config.toml
n_layer = 14
routed_scale = 3.27
router_noise = 0.1
router_cosine_scale = 20.0
init_std_router = 0.00974
norm_eps = 1e-05
tie_embeddings = false
optimizer = "soap_variant"
beta2 = 0.98
seq_len = 512
train_tokens = 862700000
steps = 3499
dataset = "wikipedia_en"
Below are experts of layer 7 (counted from 0) of a mixture-of-experts language model. Rows are named router (the router's row for the expert) and show model dimensions 0-159. Each number is 50 + 15 x the weight over its row's rms, rounded and kept within 0 to 99.
After each expert's rows: "comes before" lists some tokens at least twice as common just after its tokens as in all text. This comes from a sample of Wikipedia text that the model never trained on. Tokens count by the router's weight.

# expert 12
router:82 71 31 48 44 64 19 41 63 43 64 77 38 66 46 47 52 34 56 44 32 20 19 50 65 62 21 22 37 41 52 45 56 42 29 22 79 39 45 55 53 46 35 56 80 40 48 43 64 29 48 27 37 54 31 42 34 27 46 75 44 63 69 42 57 41 38 47 70 21 22 39 65 53 57 77 66 59 20 52 51 26 17 38 41 55 51 55 57 54 44 27 43 49 60 35 51 52 44 42 23 79 63 52 40 18 44 55 45 51 46 45 52 61 36 82 53 47 61 65 43 42 59 38 35 47 58 80 46 62 36 59 47 58 66 54 77 46 68 31 52 39 45 53 15 50 65 36 48 41 57 66 56 50 45 32 57 52 33 50
comes before: " the", " a", " his", " an", " its", " her"

# expert 23
router:46 61 47 41 33 73 24 25 58 57 59 80 23 56 24 37 54 58 43 61 39 31 46 26 59 56 78 48 27 63 45 63 48 65 62 27 84 53 47 61 68 74 68 46 51 49 44 38 47 65 36 38 47 48 37 61 55 47 50 68 46 53 57 53 83 45 16 55 69 32 52 70 74 66 39 66 61 50 31 70 62 64 34 47 52 33 31 35 66 37 49 66 39 51 28 68 45 20 40 44 27 40 55 66 57 25 34 67 36 62 43 24 61 73 30 56 26 41 56 63 31 36 60 52 39 37 75 56 42 60 55 48 43 61 55 32 50 92 49 67 55 61 36 40 36 66 44 44 18 60 49 72 55 65 40 59 63 53 62 28
comes before: " the", " a", " least", " an", " its", " be"

# expert 59
router:41 58 49 32 62 42 07 58 59 57 43 63 65 38 47 49 57 40 53 69 42 56 35 50 44 52 27 45 51 56 32 42 46 50 59 71 70 41 33 44 40 61 42 49 56 33 47 58 40 21 43 42 40 46 53 71 32 80 47 45 46 64 58 70 46 62 30 43 82 34 64 32 67 38 36 70 53 63 72 62 51 14 47 70 24 53 54 43 49 83 24 19 42 49 30 30 40 35 45 51 35 62 59 42 69 52 51 28 59 46 48 34 51 78 42 53 35 53 41 42 54 39 67 45 49 42 12 39 27 18 45 44 35 49 56 52 64 33 44 25 60 34 33 32 80 27 87 52 50 54 63 53 84 44 35 64 31 57 28 46
comes before: " he", " the", " it", " she", " they", " and"

# expert 29
router:73 75 70 64 63 32 48 56 39 63 58 53 78 68 37 78 35 50 54 45 69 49 60 62 51 66 64 61 56 67 36 46 64 37 74 33 50 71 45 40 66 50 52 63 59 45 34 51 42 56 37 56 68 78 53 37 57 69 48 52 52 46 44 52 34 70 49 71 45 43 44 32 46 57 59 37 17 41 87 51 43 52 61 55 78 52 31 80 36 99 43 62 38 43 64 51 75 59 46 73 70 95 37 51 63 73 54 16 47 47 48 20 35 54 62 68 36 54 44 51 62 55 54 62 40 55 62 43 53 35 38 38 44 82 71 64 41 72 51 67 54 30 63 31 51 34 56 44 34 63 58 56 64 64 37 56 27 47 51 35
comes before: "ed", "ing", " of", "ion", "ation", "ions"

# expert 46
router:37 32 50 48 53 43 49 59 62 70 57 44 73 67 66 29 59 52 37 70 50 59 40 40 57 45 58 67 29 35 40 28 33 72 52 31 37 70 31 59 64 52 43 56 46 41 48 59 38 44 50 82 23 48 35 85 81 38 54 61 68 43 54 33 33 56 69 72 41 61 59 45 48 72 42 69 30 42 50 69 63 34 70 41 33 48 27 19 64 37 33 53 62 26 30 54 73 45 27 58 62 22 65 43 40 52 39 48 80 52 60 66 61 35 63 38 49 64 43 66 63 57 38 73 55 54 47 57 57 37 51 55 36 73 70 45 49 52 37 95 57 31 68 50 38 37 43 79 66 49 60 96 56 53 57 50 28 60 44 66
comes before: " 1", " 3", " 2", " 0", " 5", " 6"

# expert 9
router:11 56 74 60 64 40 79 53 72 37 50 55 62 43 38 64 39 53 48 43 67 35 54 60 64 54 34 21 46 51 50 49 46 48 56 38 61 52 22 47 40 71 65 74 90 34 54 63 64 56 42 70 48 63 51 53 47 30 36 62 62 34 46 62 00 48 48 55 69 47 81 50 60 61 49 74 54 36 60 67 23 54 46 64 36 57 56 49 31 62 50 49 36 09 53 56 40 47 67 88 38 60 48 66 52 15 32 49 52 43 33 35 66 35 53 79 58 55 41 32 43 50 39 71 62 35 49 30 53 63 72 78 59 47 60 23 55 37 69 44 56 64 68 67 37 35 56 42 43 53 34 51 38 42 44 31 67 58 52 42
comes before: "\n", " by", " to", " in", " on", " of"

# expert 52
router:33 63 47 45 47 58 25 50 35 52 63 24 51 86 30 55 49 17 67 60 66 70 49 50 39 59 58 31 40 71 50 40 59 73 52 65 51 52 66 67 79 41 55 82 38 40 40 50 42 21 55 38 59 36 54 26 40 53 31 43 74 27 46 36 45 39 58 49 50 53 28 40 38 63 57 64 32 54 50 45 32 48 67 77 71 45 68 71 47 67 23 52 69 24 20 45 45 55 61 70 40 83 88 73 54 63 38 76 63 36 33 42 51 65 36 54 47 79 40 72 43 47 54 37 50 55 45 46 48 58 46 68 60 71 58 43 42 32 33 85 41 43 47 28 67 31 37 65 50 60 48 72 55 66 46 51 39 52 74 55
comes before: ",", ".", " of", " and", " in", " were"

# expert 47
router:43 36 48 28 31 57 23 52 46 45 67 36 59 51 67 58 92 54 51 40 64 54 50 51 46 63 63 61 28 56 34 62 73 76 51 57 47 49 56 41 36 33 54 60 46 65 22 55 60 09 54 61 84 60 52 47 61 46 48 28 74 54 45 40 46 53 68 65 57 34 42 67 37 35 70 70 41 46 47 56 46 62 63 52 64 28 74 47 50 49 22 69 27 32 32 40 61 44 57 58 45 51 38 53 29 56 59 42 41 61 58 49 44 45 61 52 58 30 35 68 28 44 62 41 60 53 50 18 68 86 43 80 72 73 70 31 24 47 37 97 62 47 59 42 51 27 23 22 60 39 43 69 54 31 48 42 49 49 68 44
comes before: ",", " was", "'s", " of", ".", " is"

# expert 55
router:45 66 16 46 48 66 35 31 28 62 44 41 62 60 13 73 35 27 37 35 49 41 33 60 53 73 30 41 28 59 41 46 45 50 19 40 40 49 67 48 86 49 27 43 55 46 51 33 45 32 57 62 31 56 47 66 38 45 44 49 61 47 67 60 45 62 61 24 42 39 36 47 66 65 61 58 41 75 44 47 60 52 59 38 39 62 63 71 48 77 51 78 40 52 54 55 55 31 70 76 48 60 70 48 19 38 52 74 44 58 33 57 54 61 44 78 48 75 46 58 87 54 75 43 51 25 64 54 56 71 13 59 62 63 64 66 64 37 50 69 67 44 68 34 31 29 43 34 57 39 74 30 53 62 50 56 41 50 63 27
comes before: " the", " a", " to", " that", " in", " his"

# expert 13
router:42 46 63 59 52 49 48 59 59 45 51 50 65 35 28 42 53 30 43 52 76 53 21 60 54 34 45 44 55 33 65 20 37 63 70 52 64 74 23 82 56 53 63 43 69 42 63 38 46 41 14 42 63 38 52 46 51 59 53 72 51 48 56 33 57 40 79 42 88 47 48 35 55 30 73 27 61 61 59 72 67 49 53 36 41 56 60 56 36 50 42 21 45 39 52 48 40 68 16 29 32 55 49 53 55 10 51 24 41 34 37 47 56 52 40 54 51 35 57 61 69 36 91 57 44 55 58 48 60 67 28 65 62 71 55 14 62 72 33 62 51 36 31 57 52 20 69 37 59 27 37 42 32 42 59 61 42 58 50 79
comes before: "\n", " The", " He", " In", " It", " She"

# expert 32
router:61 63 34 24 68 40 57 46 48 23 41 58 71 67 48 29 42 55 78 52 58 31 75 25 65 14 40 36 76 46 57 40 65 42 30 44 55 63 41 42 65 44 56 57 64 39 57 75 37 59 36 84 13 37 68 37 30 33 58 67 60 48 13 29 62 48 36 33 51 64 39 40 52 84 66 45 65 43 68 25 57 58 65 44 48 52 60 51 77 53 52 33 66 33 63 52 39 59 47 39 69 71 59 58 45 39 49 74 48 19 72 48 45 55 34 64 42 43 57 57 32 72 54 41 61 48 41 44 81 48 59 34 39 41 69 21 48 41 28 55 43 30 58 72 49 51 51 78 69 31 44 38 58 67 60 56 35 51 45 53
comes before: " |", ":", " 0", " 1", " 3", " 2"

# expert 6
router:50 81 55 46 49 43 56 53 82 50 29 72 25 42 52 40 43 61 33 67 59 61 58 74 70 35 68 51 64 57 56 39 64 47 47 66 53 48 55 34 61 63 69 38 30 69 62 54 64 34 60 50 55 62 58 39 65 51 48 58 19 52 55 13 38 71 59 59 25 69 46 51 55 57 48 46 46 32 50 50 74 66 32 38 65 41 64 45 38 41 55 38 70 48 47 74 55 64 53 63 50 45 52 66 69 43 32 99 56 33 77 90 41 67 61 38 39 27 67 62 65 64 48 66 47 36 71 49 64 55 63 57 29 62 63 54 64 58 07 84 48 54 34 47 60 42 50 51 68 39 58 31 16 46 77 72 54 49 51 50
comes before: " |", "}", " ", "\n", " 0", " MPC"

# expert 2
router:60 26 62 27 32 82 40 38 51 36 61 57 56 49 37 41 69 48 50 54 33 65 54 28 62 52 21 37 31 46 26 63 52 70 23 75 60 10 28 44 24 45 48 88 31 51 43 60 31 62 63 57 33 59 35 58 96 55 40 63 59 58 32 52 63 59 64 27 49 28 37 51 47 52 53 54 61 67 61 73 67 47 63 45 52 63 37 40 56 26 43 60 52 55 56 65 51 58 57 36 37 44 35 51 19 26 44 45 46 29 38 68 34 67 55 72 16 75 28 71 47 58 52 53 27 45 57 49 53 52 27 63 48 60 54 60 62 49 41 57 49 52 67 43 14 49 67 39 59 23 56 59 33 67 57 49 72 51 54 38
comes before: " a", " the", " an", " born", " also", " located"

# expert 21
router:38 67 48 45 59 51 39 48 35 35 61 56 58 55 46 51 47 38 74 38 71 22 36 42 68 43 55 37 24 42 76 59 73 66 54 42 42 51 40 54 64 30 47 92 43 42 30 58 33 16 51 63 52 59 34 61 14 55 50 56 72 72 20 32 39 53 54 50 53 13 09 73 43 37 56 45 58 48 33 44 55 64 60 65 53 50 66 53 43 78 61 65 49 34 49 41 66 28 60 80 57 51 60 36 24 52 48 10 23 48 47 36 63 58 38 30 58 43 74 45 56 42 60 38 53 48 34 35 54 73 33 61 75 56 56 48 30 39 57 63 62 34 58 51 23 39 47 19 38 55 47 63 38 71 36 37 35 58 55 48
comes before: ",", " in", " of", " by", " on", " with"